From a checkpoint of a small mixture-of-experts model trained on Wikipedia.
Size: 8 layers, width 192, 45.4M parameters.
Experts: 64 experts in each of 8 layers, 144 clamped SwiGLU neurons an expert.
Training: a variant of Muon for the experts, 563M tokens, 9667 steps.
Below are experts of layer 2 (counted from 0) of a mixture-of-experts language model. Rows are named gate (a neuron's input weights, with its number), up (a neuron's input weights, with its number) and show model dimensions 64-127. Each number is 128 + 24 x the weight over its row's rms, rounded and kept within 0 to 255. Numbers have three digits each.
Before each expert's rows: a language model's description of what the expert responds to; "mostly gets" lists some tokens that are sent to it at least half of the time. This comes from a sample of Wikipedia text that the model never trained on.

# expert 7
What it handles: Spaces and symbols that open a number or formula in table cells and LaTeX, such as $, {, ^{, +, and spaces before years.
mostly gets: " $", "+", "_{", "$", "{", "^{"
gate0:103112121133138182174071127098133140116126141161171113154085100133121129074153124147149155155141135133173120084102129149137126121121130162121119140097111110164100134162166119114128126095104090
up0:140106150104106126127104121152145172174120109153115150130139155158137150175147166133179101140097133159075072116119108131107105149109152125101097154107162101152109139113143092136103114128185122
gate1:117143123150127122132121119143139169148139121120122165101124122100104136107058138111111128109149143160108127162143106124146111133103116155145173140132132123144119121159157117113124112093088109
up1:127146079181140135148134114161116107085140132105115151143135115090124143122113140107114177146120126141114086170130088100095117127109120132170133111149151116127144148139156138137067101114092119
gate2:110140138139131119152148127142170129157119113091134133168130147155113153149144096166124193175150121153195159145173091122084162118135104128116124119142141079132105089139124104123171137088162162
up2:108140121157153088174117144129197156139114151146145138119170154152126144143151108147162133097168135114145118112177112101149174090166129102099104134106127062161174130106104103102145132152143128
gate3:139123121109134137075126145112100120124078184126125134160160118102116120129133103131093124165130157121136126150130138158128172165101115139119175134109121144081067194103150116104130092146111138
up3:148146107133164101120074118137130121148144154150152117143110107150117114117121173115135102126112163164124122129103125150125130171126121172154146174118139144094042123101131118138099128130050134
gate4:115125159114114128096154087115147122131094129134085112130165132131149155141121131105102084163149128099119117128155156132101133163125118139112131143123134110157117112142128156168147102117121128
up4:121162143123141126141121152102144102074082105132114102114129106145117126094157122138123110163140121144121118125129143145117107092131146165156162149073083125137110154107077140115128143119121157
gate5:176156143137142121127158064101125128145138146104120178117096152140126152089121134136143129164128151069104103108155129148128112159105115080083136104122130158145129115132133101128168090159190136
up5:184129109113104148091109121140112131130097135118099137130110135150143142105093149132130161129101168111136111093128104088097142137109133087065145094130134100109138102132129095103111130115123143
gate6:158123126135096137173113105116170125123130150129117092136101107150120117105122134109110090118114143141069127139113086095164104105091134099180087121091090139121133123113155137121172162138180146
up6:162108145111114141122146092149158102085135095127140118124141151120129115103136138134080152106125162103153114145157112144145115135129130119102079115133141135073138150134151160143100084133150117
gate7:137138109117128118163142102123097141133125155121107126148115127127112140128104130158139137167169111104102119146098137129094127123113133160100103140063120127157142135105155129125105172137117074
up7:139095097146152108107128127101047135153122126173136149139133144091111175161103114088156137108118147138153103149131142129166106125122101071121122107099179103148115125117135111143127162112106126
gate8:111138132133091101131185147125140096096126101162105148112116094117083095095159108148119117085137147128135139096180118112101104141131093147105116139096131167103197132120100121153122119105115096
up8:128128135134093169105170135128101170105092159142112121105136125096170132165110110136129123132146126143120067126140121142131158082143112154116127131139134145144135090135148117105108105090117128
gate9:131149164142099116189129111108133108132072060111130157125111102124130146161146092123142135157109145109119134148110084146143123152125139152101102121092149066118147064096164138106163117094167112
up9:152109123122106102127119144127096131110129125089161161089113125155140152145103145126127095097116135097109129125131088117107173108082160109120116085170132086151124132103143105103180106141168130
gate10:095078107084145136129147133158140140126148140128098115093102155098083149136081141110120125151124147165162135123108147141117142087130139150130137151115132112122115120134136129115135160112127156
up10:135158157101180156064123114104129097118145127159114105105115112146144136112109115134150121135108117124134146136126101089140125101185156135105103115134105148116121154144119171074197108140154124

# expert 57
What it handles: Suffix pieces ending words, such as ate, ated, ation, ise, ous, ity, as in emigrate, Advocate, exercise, transplanted.
mostly gets: "anced", "ate", "ged", "ates", "ated", "ected"
gate0:136125134111100178154119110126134107134165110149090122148108149127117147116096103093119113139131158109133121147146106156124088149135150088127112136153117135154092148159118138117150106082103093
up0:129093076158106150139142146146218124138190141092119109137111110158136134125100135084133155114092113072150140135159119121127128145103107142171152168176133145116137144124140114167092135163136120
gate1:186132116140111118122123159133102142151114165098097078154104111120096163117128133161103145165155161098081142130093152104135133096165122108178148123077157081125160162143119078136145126138130123
up1:114144100128147162101113119060145169153096148127105102140149140113149094128106129093093105160102158169141085078148113083124123123121119114191149113070120167111177140150112077155100156141159126
gate2:124159133168126108122148131134129179144085103134140140173118110158101130084138065147137159109170152128129112083185079124110143126134142116121081134091125158140083138172103112146107156083139168
up2:097147118135165090120138138116141131193129148085128139135106150158118149104109100132127132123130147121094108174105130151108106129127138112154121133119126139152170150130127131145131122114133141
gate3:155103136115149123128108151102131089113121166086153131139101123124128191120165122121121136165142142135162069163143115118090121139115112151148123162139112179146117166113094132154163130087168092
up3:066138090137130104116107130132154117138077153146200123112120091087158140132166113103109120113101080125119120138128097135117087132160092124124158130158121139104153114123150097082165127147126106
gate4:095105159127111134173160122121087159092135123111079128109116158136126108117097100120103110149123121127143122139161143086158107105137114165124063136158120160141144154122187172148131135172137129
up4:105116139133105142131154105129152131080118148094079149139098100092143142115151148157074089139133128111157096131113136137127095160110102166131096128121134174106149169170151101116113142185106153
gate5:103095099109119091050092070145090186136106133130183129135110077131134153123105104147097092153171098105126130135120161100140114153095139131163118111106158121124145129114109138158139161147148163
up5:106103132139113091139137121122110122110150120141126139101109127159142161120155178138123113099146123076153144136132113115151153130094113128167113135109166137117092159134163101173142117108122156
gate6:140131124136148127150130155165144092174134141163100146119132131124181159132099151145150187138108134107160109128135111106106109140152139173100150146097138144114133113090127106121135150149130145
up6:089099144130121158118157142124093130109104126095135140087153104147140127153113123127106136098124148143133158158111158088087150112091138158066169106127142101107174119139113109100155070125147128
gate7:121106081161147101129117147126122123132141119182126121141086125096107130133140148130098169150130150090119150152148128116143165129078170161133127090135123178129151172137104142131113157142148127
up7:114148120121170092109103154148100155123129107094157123112123134139135153136100097094144154100139097159143121107112122131144080126093122120143155108176151161133164147116094132102144115146142135
gate8:133102078150103176115157136131136134152141153101131081110103145108150143107142135109079115142161149169110132124153131127154085154112116107109126094168119141131124100118146105090163133135144104
up8:149133125140102123154173111147108142136092136111106169076120130083115128125171144126119125100097069142106112129135152147128145137101174132156116130074129099143105180127105090093129073143124124
gate9:079129123145111151103137084075145133104149119119131070143125119113137140159101133099110124090099124119182086117166142087082119142155111124128084123094143144127132124140115136107110104151133131
up9:067117125143147134144132120157139120138118167117128116079130155168132120130104098077140123125115106134116126151144135106141098139108137162126123095135128158139164123088101148133158097141100137
gate10:146161128101113150138179152112089141116125126112106147139127112117156159108070111123145155132127123104096123090160142123106116154130121141147135089137111135150142135111145150119101139079159108
up10:150119141121131146127118147134096105104134098124113144153171121127150098096113162139155164140107125173141129181152118129125117181113095139160129101118149088167119130146154155139097111162134162

# expert 35
What it handles: Words in sports results and rankings, such as 3rd place, tw-elfth, held, won, weight, medalist, hig-hest; also blank table cells.
mostly gets: " arr", " vis", " tw", "weight", " kg", " held"
gate0:177152118112171125125121110173112143117091127110158126121117121045166163136133103144162135151117129109090092150142119116141098129128099131095119116116139108128131112125142115132124107153151160
up0:140109111132132156141134162147137149136079122120142134150073132128130133130119123159133140094098096105092124145113120096132141104061125110149134137137110112123112061119153141142107175137103122
gate1:110096121144118110177139142178137092105069146145135136131119102101117122129125096104097092129137114097138157152100124128101138093128125143154105146140158132174123121153136101118173126133134138
up1:139131111111120091136127080126175156134113132125146153135127082108135131151161121126115124104132118136123074153121112126155114120124057154131071121153148122123115173128121136131173144105121166
gate2:123117118117108115131112118097079124143141151089139137144120111169120111163103118144098149137150166155144102125136135112115115097124159138171147120165110127128076099097135107118076108112145146
up2:131163124112140128167155137143127151134191113182112133118152128132153153117115133140113109179107163147098123101133141171109124121120167162112167125128166114102113110099124104144083107095137146
gate3:151121148139129157118110113148132140138094127146144150174136111122106157142108129119137154126157073208122117065124106155159118148131074127135158132100108116118158145181152111120132150160103123
up3:117101163098104080097136161124139112146089136155140169174114138165103137096135114119184154132123100155144089155166083109150107131124115127128159118106140096139125077136165150131134148139110110
gate4:153145088132134140143100155146145153120113126102141161110100129115128124119134141136125097113157135130070154179112113106152151130114097142088110115120167132119143139140150142132149123141103154
up4:128031117115131158150156130105152146111111119126129141151145150129150144159142148107125140148142124152139129125136117161121131166095105150117135141102146124109108101146138155101111154126110144
gate5:126114113129105091092142144147120114123089129166129121142162101142163169150127143098130160102144129160169098090132115128119142152129147129181126111088130084167108149106171093144107149133111142
up5:134169115101096117119141126137096133127125106143117143136097138124128130138117125135124106098086186157156107144138098121209076116132129131135126152070079108130118150149095127145083120135099161
gate6:134133127161135106154087142097107152100098102093130131111162142122145098107094138162136152116130128126132120104136073153140116123153109162134120112094102149147128171124106150127054118119150113
up6:130094134112129128134144110090137120128168139102103143094140120118099106137070135132119086092126138147132095158135103133167157127126131099121094159080121117132114178104128098119109125115125123
gate7:123133155138197164107100134167142096072116124111091153101139152119115164137103130073140165127167157145114162135154151130187125110162150113147109118141142136096113146134182154148133129101156156
up7:148150113158151152083163112156178110110152135141078121138130169101152137149099106122098174129111112125154177184134111159151123099083097143132129130128123128125116113116123179117117152097126130
gate8:121156162125101102130161124135095095138118125153116124152110117071167153131142185155122166112141162071137133156106144145109116142124137128135127134113158096112130154124102095089102155158165128
up8:104168106115127135130117113172120167166145094126132143146126123099137104110146098118145109135131079106125144177114128131167119147125149093109134120124101128150101126095126168161127088140109178
gate9:176169123145077142129122144171157103094112140110139132151097104135128164147104154112121095158137163153117160130110126148181109144142090124104144142109144117119092129127115127143157144161099071
up9:125143114140139146108160141133100104094133137094129163118131123152095167124113108100115125126119102113117137125111112203098104125066098110085102090097173145121112146141160141113107183178163105
gate10:152116076117138116141115139056114161138125149175097147105141116167141137149127145143140164124118105120135108122108082146168124109106130104071115100146101129143136116111128113078111094109146105
up10:143095119093149124156109097118164125114150145113127151109130130144131137126189125133181194132118146123133123126137126145168139096125137145164103159156152148142115156060135147140130117129114094

# expert 61
What it handles: Syllables after an opening letter group, often in Spanish or Italian names and Latinate words, such as Alicante, Alicja, condition, origins.
mostly gets: "ud", " comm", " cond", " aud", " Jud", " Anton"
gate0:123113165092111092143157112158146118116077138174134098145132140146124159107145111103125076116100120117150138146140155106126086134140122105102134125129153154110116096192095103120147101084147097
up0:155138109136135129138092137126162171171142075146104120110131157144140178081125137139109126100090121152107172135128127133160122127148158119112169134131105103122114088125116140126116133097139091
gate1:146118100131120122117106154179135112122131105125047150147118099150149121107104132129133136139147163142148141102116121138127117195127124139180141095130140137146110093146112120120117106084106158
up1:151152183106127171149117151121130115100129132099061121139143145132096116132132129115109167139134129101156114088113124082136128133084144164104116087060073120123115150131128127084095104174145110
gate2:113112137096121132161133169143165174162129129147108080138132092116165150115105125106142129151151124109115115143117123127150112088096148128147130120187152087136092124121138113134120146124109133
up2:138110111149137122167130158138140139131108193115129139119159141116183105134127129090122127104126134120127120148127127132097070067110149104126111125111118083069105146058152141090133153125142143
gate3:158137110099155161123138138088111143125114124070127112087134063150095142123115150096140129143134117098143107087154148082116121102085136126123152157123132100120104133125071121144133153129093122
up3:139154143132080143192146131106121153128147117095134149136122085154132123120124110133129105117148149148132112146134114139135105109146154174133134091113128143089108126139146108149162132084109156
gate4:128106145126101125115118072118122161077140143135121129117149154141140149117094120113120091084192134176071132120087121144111178101117105096119107138111174122108144101129140146105117159138140089
up4:150112127147158118160145134128117118144112095134096107122167114139201123136194137080134141129132141097115132153152118134101146112084090129101124156108125133141112105149136133140134132116150153
gate5:142096145083114132113128102101112141160147108138115141105157093125122112138152120120140066108125187125168143103122133139131132138086103129146143154090107111118159151137131126134177142121139139
up5:153097143107120147146076107104163116130078146120122125125112079129137113132163141115122150117127083101129127166143135104176150111113126126135143135150137086132163139184105116118139124108100132
gate6:114118093125118072141169127146150112118178129117111127146123108094124130119150132137126089111154166129130144153121100110130145138146144101188119128100099162104132096105114172118105168120086113
up6:097105131105147102143167102163156077143139167148126153102136103098121158110140124154121070102150131139131115181100108125149084118151122089152104100090118145126136149159172105136119138134161163
gate7:143163117167146127121077103173145105121145173138148110145142088206127098093095141115127123097114164105118093152136109140106133110149147152121133099086149137159146163170127181165137116085119130
up7:115115127152095117121119157123117124108121171122140112158130138131136133086108128157122156120146110110130071177106096140100200133148140135126140117097108126131123101153127141100127143074140099
gate8:140204161135116100119101147135093135147117103151136158103151176122140125119116117171128098078163141083147123107121134110106102115136090150112147139130151101091116089145100118143106106167109121
up8:119131137135125104159119154102087093135149150108154133106095146149158136164093100159114113158111114160144162147124121141144117128122128122110132105118133145107127107184188109110141122114105155
gate9:119102124127142115138132127135088145145140111118103111132132120092139209182138126120141115133136109103147080116139140137142111164163115151130131143136130131107126093132100115159136133117084181
up9:123137127133149154151094126159121098122127122134090126145127134143118117102133141151145174128142161124151062117148143116148129164141112099119124130107105166125120139130113141115194151094097124
gate10:100149100142115099108138137086158120143113179119078106126115141097152111100139100102128088141103108070127116118135165101137112097102113128152150146159153136123096163113121174114184130117118130
up10:147147154095139126143135119126087133112129183075127135141079110143158119132117087136159128162128147110126104167118133132077122141117101092128137155103106152105127153106124182113109157100123130

# expert 9
What it handles: The preposition in, and also at, within, across, during, into, after place verbs or before dates, as in located in, born at.
mostly gets: " in", " within", " throughout", " across", " at", " during"
gate0:144102118122123120173109107089093146114157097135114181112108124163128089120146134119135132117086156125133132159135119186094102115135115130143171107146148156129144141124089136154112123097154130
up0:128100101132156130130185122145098080131157120056123137100132096101116113145104135113115136159175131156121108127157115151155121138159098139130140119110134121162083139132115118146151113132144155
gate1:127152164126138129108147097143174173125118135113091141098127139132144142124124153109138094081132100126134152135119123138154138135128137153132147113162154113131082124054095087118154111139115154
up1:140137140111138077111163075174135114128148143128111137099111111119101099102120100143097143086148098127120129104133129117104138122083120131128122112141122150145141127117093117132122140140120101
gate2:112124090084112129122076090151139116158136164135140113164086135107156126117109078088107151124155159139090138107115139101141136115130158140127137160146158149164102134107117113106111122120149109
up2:146110124132127104183111107094099110128122116096116123137136100160100091131106095124113142081136115112098091104070067134137152107134080149099147091134144108119116106134132128134131144145136147
gate3:130132110137108141151169124120089137055124124153134161124096077151148150106094176116156150110130140098179092117098117119149130162160147128195134138114166071130141143101155132162142133098149138
up3:111119115145170130089163148164097128137150141170127141129137109101118122095116146139156067127152097099133139098144118143145146127109114126166154140127146122124089128114132153142145113116118078
gate4:156123133147124100119130110114098133129126143116114118117148094102146098143089152148131091109102149129121159144159153125102133117190157185089092115107151150115147116141128102141139111150129099
up4:163142180147139114116117093144128151134169142090113123124183107104122108115127154125156081134112105133094089132124138101119145142135161135113094104099137146123133150160130101128137125130120115
gate5:139131084128123123118163112110098162114124127139138115098153154177115155124110117137136135187127152148118103102142141119125109112060124144121108078128119120130152125164092122084116148096099089
up5:124141159112135140108121165125128159083114127157093157126112123181117135128138132113133103189112113088156161131152129131123161119093062133127088117126121114139123129132122138148131144128135098
gate6:123118118121147154138083145064134145124195142119109143124113077079136137132080108141135151162140113103100115126165112106113116142118168115142147107135129171136072170085129138170104108134130117
up6:129098117111107124107168143114123162116133105124141123127100092116082145191140122116105116136165128150119106113117116091123097125123151168117136125122139140126100104124120121168105159130123114
gate7:086087147101157159138133144146139113176136115139135135070176187121125095073124166069153129160154111156174111136139145107096122132134115085107097129138147100127113091117114120154087143145168107
up7:106104110073169125097103116133128149104089124160163119150138095152138117084122151140145092124151134178098158124126124126129100091174175117110136119081099156070103141118151149158111147128117158
gate8:073125114164165111152139152093128153106084100156145134147151185102132133105128147116126120158110101100195138104144080118103116135101122146116113123085112133121091177154160186155110132145146152
up8:127115122130155126089150112176150077141113143155160085119151103131124147104167126111083120105132135095115167150132136121115116137114121121079120154143125150142081110131152128100097103170111137
gate9:141177140140142137129104145100120137166133150148120164121089130071124149126101149140131128151136176122123136129155148119148119107116166159094141124114116135133167108108125136133110116102130147
up9:139151104094142109149125145145137152136127098176127157146105139079123139145103127172144073110115099147160111117154090134118136114123140140096136142143118156118147094142105139156135151135140103
gate10:085104121148130082149138121162125154181145138097059145122150119117121151169131138156122086149130111141149139102126156155122179170115120142101124109145104172127158147080131167122116173141150131
up10:151093152093127158099147151094122137115131126136053135147113102134083141147155114163121127142135093161161153115173095125129169189132107200138078127157092106159158152095110116133188089100138131

# expert 26
What it handles: Conjunctions linking phrases or clauses, mostly and, also or, but, than, while, although, &, often after a comma.
mostly gets: " and", " but", " or", " than", " &", " while"
gate0:124152171148116093148094164144133144109134155112131106119146105141098149105168139117141147122164143128124136129126168158120159111135168149167122110145125144150155181130107141141153139121128129
up0:185148113116186111126109136119121149150128091129141141126148072119128147158167107099142124075130141099150147106160080113109099144088109112131115130144126126126146119124130126102175117140136119
gate1:112137156113133150140160151143128078155097116142114164094139147148129125126086145131113192166099169104096142100105148150138137109138116150085092178112189109128199152147127120151095140133113140
up1:175159128108137100100130098090099135123125159121125126116153128087160116110157094160165087087153130141131121171140148163179098143131142153160121169093146101135101135110107125126113121110155136
gate2:118134129107114144104101068132143169146134117144130128107120108106137159147134123123091113108138140178166108111152159127151150131102174152145132110166116109099148101125083119121176149150148136
up2:160137138129156116159131110150084099127159129106135153121129167161179123167105124127107073091091108105155130109112102147120106129123093134118111120151151138137140109152104095118126143110125076
gate3:139108141115077112102140145099101088096147160132102121136126125106110142106139093112101127137117161107143145137121101134100145147147134139111116138138188109118174157142092113114113176079120125
up3:149131113136156157170154137115112105145115107137153161104122144143108157126120099122144148127124140128097125100116148130074107121115133118152113133136179128130115155151132119151118131085149130
gate4:157153122110132167152110128106141142101093111090102122161101131088139153128112104119128118096141136192178123150124174159107140131099150112118112140110171125077115139186110141113115098141082135
up4:108103126121162137122102111131140177201168115113097133135173112120121167114179129119137110108114173134177126096156135110155085121102111105119137113107118127128106141119103103168137122146119078
gate5:164092153139135131114146145102109160132111149171103170128131106138141124102104156133133145101112127132094188133145112123125131159137147155137138096123085128160086071137093137132133127125088109
up5:147166128133161126124063169153126136132141090120065163081132109102114112159148126146124163124146168176139098138105153129127116148132099125119110110144132133119125099152149094127148112122152126
gate6:108113062107103166066138129120130157118154108154101141142106083129137066156146128147128140111114171129170116132112070148161099163137140113136128089092133136110131198145102141160099168119110154
up6:133122132097114150078137128119134137113142122149089133139112112105123109157121148138132093133134158172170120176170107146110101171166097173114135125135122137133144130089163109097163151140150119
gate7:109125160106098112125133130123099132100135121115121133129089093091128096117101103132095156099153090107132168122107101143143155142145132098118134117138094128160120109121109118061156097130115179
up7:159132131118137132152120118132108165105151073149162144136139107116101139139102137123157133120157127165146162192117129150145092129135110084139126125166081094143131114109153109101082104158105150
gate8:118142143125126163136129114132116143150137164115142150105147142095108110123118118145149156161153141127122120140123122115145130162119142131123122116168135127160140112156203077119152144145104094
up8:127125126159123139141104158156115123125146127127088137167140130159092108098158111123201141169111134199166100139152164117138170124135098095135138099136103146169147141091133108142148124140121106
gate9:110186127162126115159150092107103162136131150156141167147159178125147150100132124144121161153130163152140195083125129121102087149123125158142116147117128120174080108137101111122153129129128080
up9:133099131099158130126091117132132115099143115114151082124127182140132135093133093107081196095114146129159131143121170100150098110118119148147107126152105156186170153113119101139125116122168121
gate10:108149113149123121117164140127143101148107126140121173098123169147129152108106082154120142120089151071135156113154153133103122110115122113107125170138116154184156145134151127129074177123116086
up10:137137142079172123101119150088116131170112138123124101133058125113138147112122169157099141144090100133132177216132109207111110121103131153122125145111166093101137115109125119114089117088167126

# expert 60
What it handles: Prepositions, mainly for, also of, to and as, after nouns and participles, as in income for a household, won for.
mostly gets: " for", " For", "For", "for", " as", " towards"
gate0:145094111142094114119121125166105095097145120125143112129129139152145169103095107119137143133076136105109113148079134131115119149101152155109093165150137145136156133144161158086140146106169172
up0:113106126135147152138153093092106157125104132115146138111128150171140137134099099104119129158056140087111145111126108149145105148128100141126095127104122149166122110107124135144095139081124152
gate1:106169150156133130142107095149116085041121172127179159132150121095130137143112177135130134117135159124144106171087080076167141134145114106074118145142121151135129114141130152146110096134104127
up1:107166149132132156178146088126141110116134165144199123101180132115124111112106200156147124118121131106126138152125109143165082144133138122096113114140174167140122114101132145158109111115108147
gate2:171134115196150149115151111141131121157114141145125102104166132137109129174151135135106118136131132136106137105106111132128112189132127078118137139102127105108158135138084112105102145153109144
up2:096122154163143102092132146135200067099127128135132170161156118093147117145172122145088146138112138114177133091138114112121132141098138087139163136110120136121138149125130144137116117141117124
gate3:147137105164088145136179152168065147158112136128108111133165148128130145155129115143178126120171158100127124126132104154111134131103136115148119126103112096090161140136109137145126147147084077
up3:116076121164152092140120101078128124131079106131146144144101123151062093136076107123080118100163109095142113111136163139139108115114120105134151114107079108103119134107090099112145126150150143
gate4:145106130143073132114134168169125116117110132109123142145113137112122130109100100112151122139115196122170108092130121120130077095121103128127106111126124140081121115107100150151134091098132150
up4:165142070125114089125095126153144103128129162131143115133149110135130090106095095110118138124093109083131155180144079091116125154135149162118121163161110108126201064116114102134135091088133138
gate5:170147123129108096130170137134134136102157111102167129165158108124141134133137132080154098158153132149160159158114064116142142109128074150105111107168113125143143122113180129096103155084107144
up5:146157129120139154131112145097161119116148107109142137120117117121134120097128115181101151120177088105135137152101093156121122107100108147165133116142150089099161133108113160149128161109136135
gate6:126141080133131121152142169147114169134148124104131107129107132111120137094110121120144121157148183133153146158117114122103121053124150135161103127134119151139121100128178133086114174071095099
up6:140159107109123110111157109167120130114103111153149156113124111085100188136112098129077134130097101148132135130175156069082155150126160147112123133116102126123124103139112112126105097111136145
gate7:133084101152131161124121149146116103159170127111108127122119187116139123109118151168149120165070122120095148170105140125128140175181108159142123147138112131126107083113136137127117097121121134
up7:097097146157143156114061124116166129142127108140144137097104082097119103121115147116163150108148087143145169124161134122143104101117110133138169159124124149089141114132144140109116131106157143
gate8:148095139122121112154125123135086160118140117120146141130085120076122111106129100122106145166163156116141106120119107095125171119114093065161136124111133095105153083132147143166093137078093125
up8:139152150140088136136108114123092132134109106099088128129129128105116149115123114113120167177136143140157123146123080119108093120138096145168132145101111119134140102132159148133075140048098109
gate9:142119120158155157092123136078176109113132142113093151099109175098137111126138127110098087125113131126112084106162137105111180065148138160141130134118114108156114103122179122157148152130147119
up9:166156148166143131129096131130116129073105164143100077125099124112150109152128144114117135094147142132126098147161133161132172140126150110180143120102142116083167124120131147150129121142105103
gate10:132083115125120135125129146111162118076160132135090152074130151126163118152122144149118136140122147136155118105141128123118121113123108148134135107131173139166119154149135110187150153119140153
up10:111099131139136094115117138157150115109139174116096133102155146122159170175112118154141143082090151106137133109151132143128113137160093124132123178105131130139125111142087124123102187115098107

# expert 45
What it handles: Pieces like am, om, ern, um, often right after G, as in G-amst, G-amaliel, Par-amount, ex-amination, Fant-om.
mostly gets: "am", " Ham", " Ram", " Tom", "nam", " Bern"
gate0:125125105177133122132138164134080150109131149123105106095143104113121154141119148140129097122116103145147143116145140097146151118174144155123097119136181097108099121147132108091095116115133165
up0:105120159146111128104094120133132119113128090158116121138081124135144084190091142142161123154156146105140133107185131102164113128107127125188128159126133118160121108167140106132111117145126156
gate1:128137138144144078101158150133181135113122120073136115130155124151154121159156107114164127164109133136145152123217101102124151150124123145129105122144118142103139131112154118101122145142114170
up1:116099124129155131117106153129131154136108115157153117086126128133148158120112107114108136125134122155145108117158144155080149083137132164110104115121122118076149111157118126134110163138135142
gate2:077163117140132115163124117140065140138150106104128140127106142171183168107166093151131145133133161167166117104133133122136138165128187137149125088139128147121124163129116125116136126180133116
up2:138122129135137137118105146088122157076125100124125173139106122111106125159161125167139082127123124116125141174099148134147167131128132169128098157130161119152108125106122154131112142159136167
gate3:115156134108100116099155103114110118117117148087133107172131146099124186100150157130130132152150111128134118140124138122151139164117155137136123109129121124118106189136097131065123124128134121
up3:145112114115143115141117123085159101115126090123104110132114136134087157153136151147128104104147111130125142112110124118087126100132155162115133151136119187150150177108139134111129126129103125
gate4:150124142117171129172174101118108130137117142157137166179131128101106145099144113142159104128119126149136124113149138146149082103133112105107121105138113177135163148127077165165118122119137143
up4:128110131118114115113117115126108145157151145132130144136154163087106175128126131148169120093111112107125145094136144106089100144093131162128091151152132129104146114089148106141153131129094137
gate5:128130158152112169078137138125118157119114152175125171147120093103144112181128121087129136114137131147118127115078160132122099146137152143126147097172137133114123103124129144088127136075130116
up5:165109167117099140121107117126157147143131152103072109155092119111100165108131155096159108064113145114169133125096152176134135117074121112137129135169142111128135127108126117099134120121140095
gate6:109129155119100112136130166155137124146162137153096165144134164113087135117150101106123128145110174133132126167130149078147133147126126157125133153111129118089130096161097122138141115136094126
up6:153124167125099152127131152098133101150101137091120143117157105089159160140139112128101123159071191158126153146146151099129129151121155122154127163135090093155126118077075092142116141139155142
gate7:074127099183116123131130112114118090109135178126094108159139118131132133118144128090084134141143111120084104104132121135132129157113099117119148183105151119114149128159107115149111101111134106
up7:141143081143152089135110119135145135113176141138122095152175126118096095111121114150099155164150168137113135108214135115140174137117152141124114126129118146154115137183097168146114136117080099
gate8:128058110149129144142138156139115144130132105150129132145145115142103105124101156144111131125119107137143132145108122108148147108104120158091130118148124081082103145108110118152167140131134171
up8:101142111109146135132125107170110136108190150108110118130143152130159113172125153149157098091155109108147133158124154098127121131152102150095128149124108147113122161203119157161125107109184153
gate9:114157131149158137142137132111105122128129111141172142105091110116099151105117104122117175120116130133166135168114138092098163120149163164142108153121087116090107142084139120129147131147143109
up9:113132137108133147153131138079132131145129138123122098122084132152134136112143131114133111129171127087139115130138093157125108118114113140171100095117182139145119114113118118129128095153119136
gate10:169134163134116131106169128134093159106164137111109131149147103148107115143149148077128138133137114116136134182151137136177135102126112104116094135109151082113075146134138114172157106128132121
up10:145151117131116104192136149086079162144145107147108066104118176124142156139101119156128100098125139086155082138138154110153121164132132123116133184132152089150142179121149109134148135134154126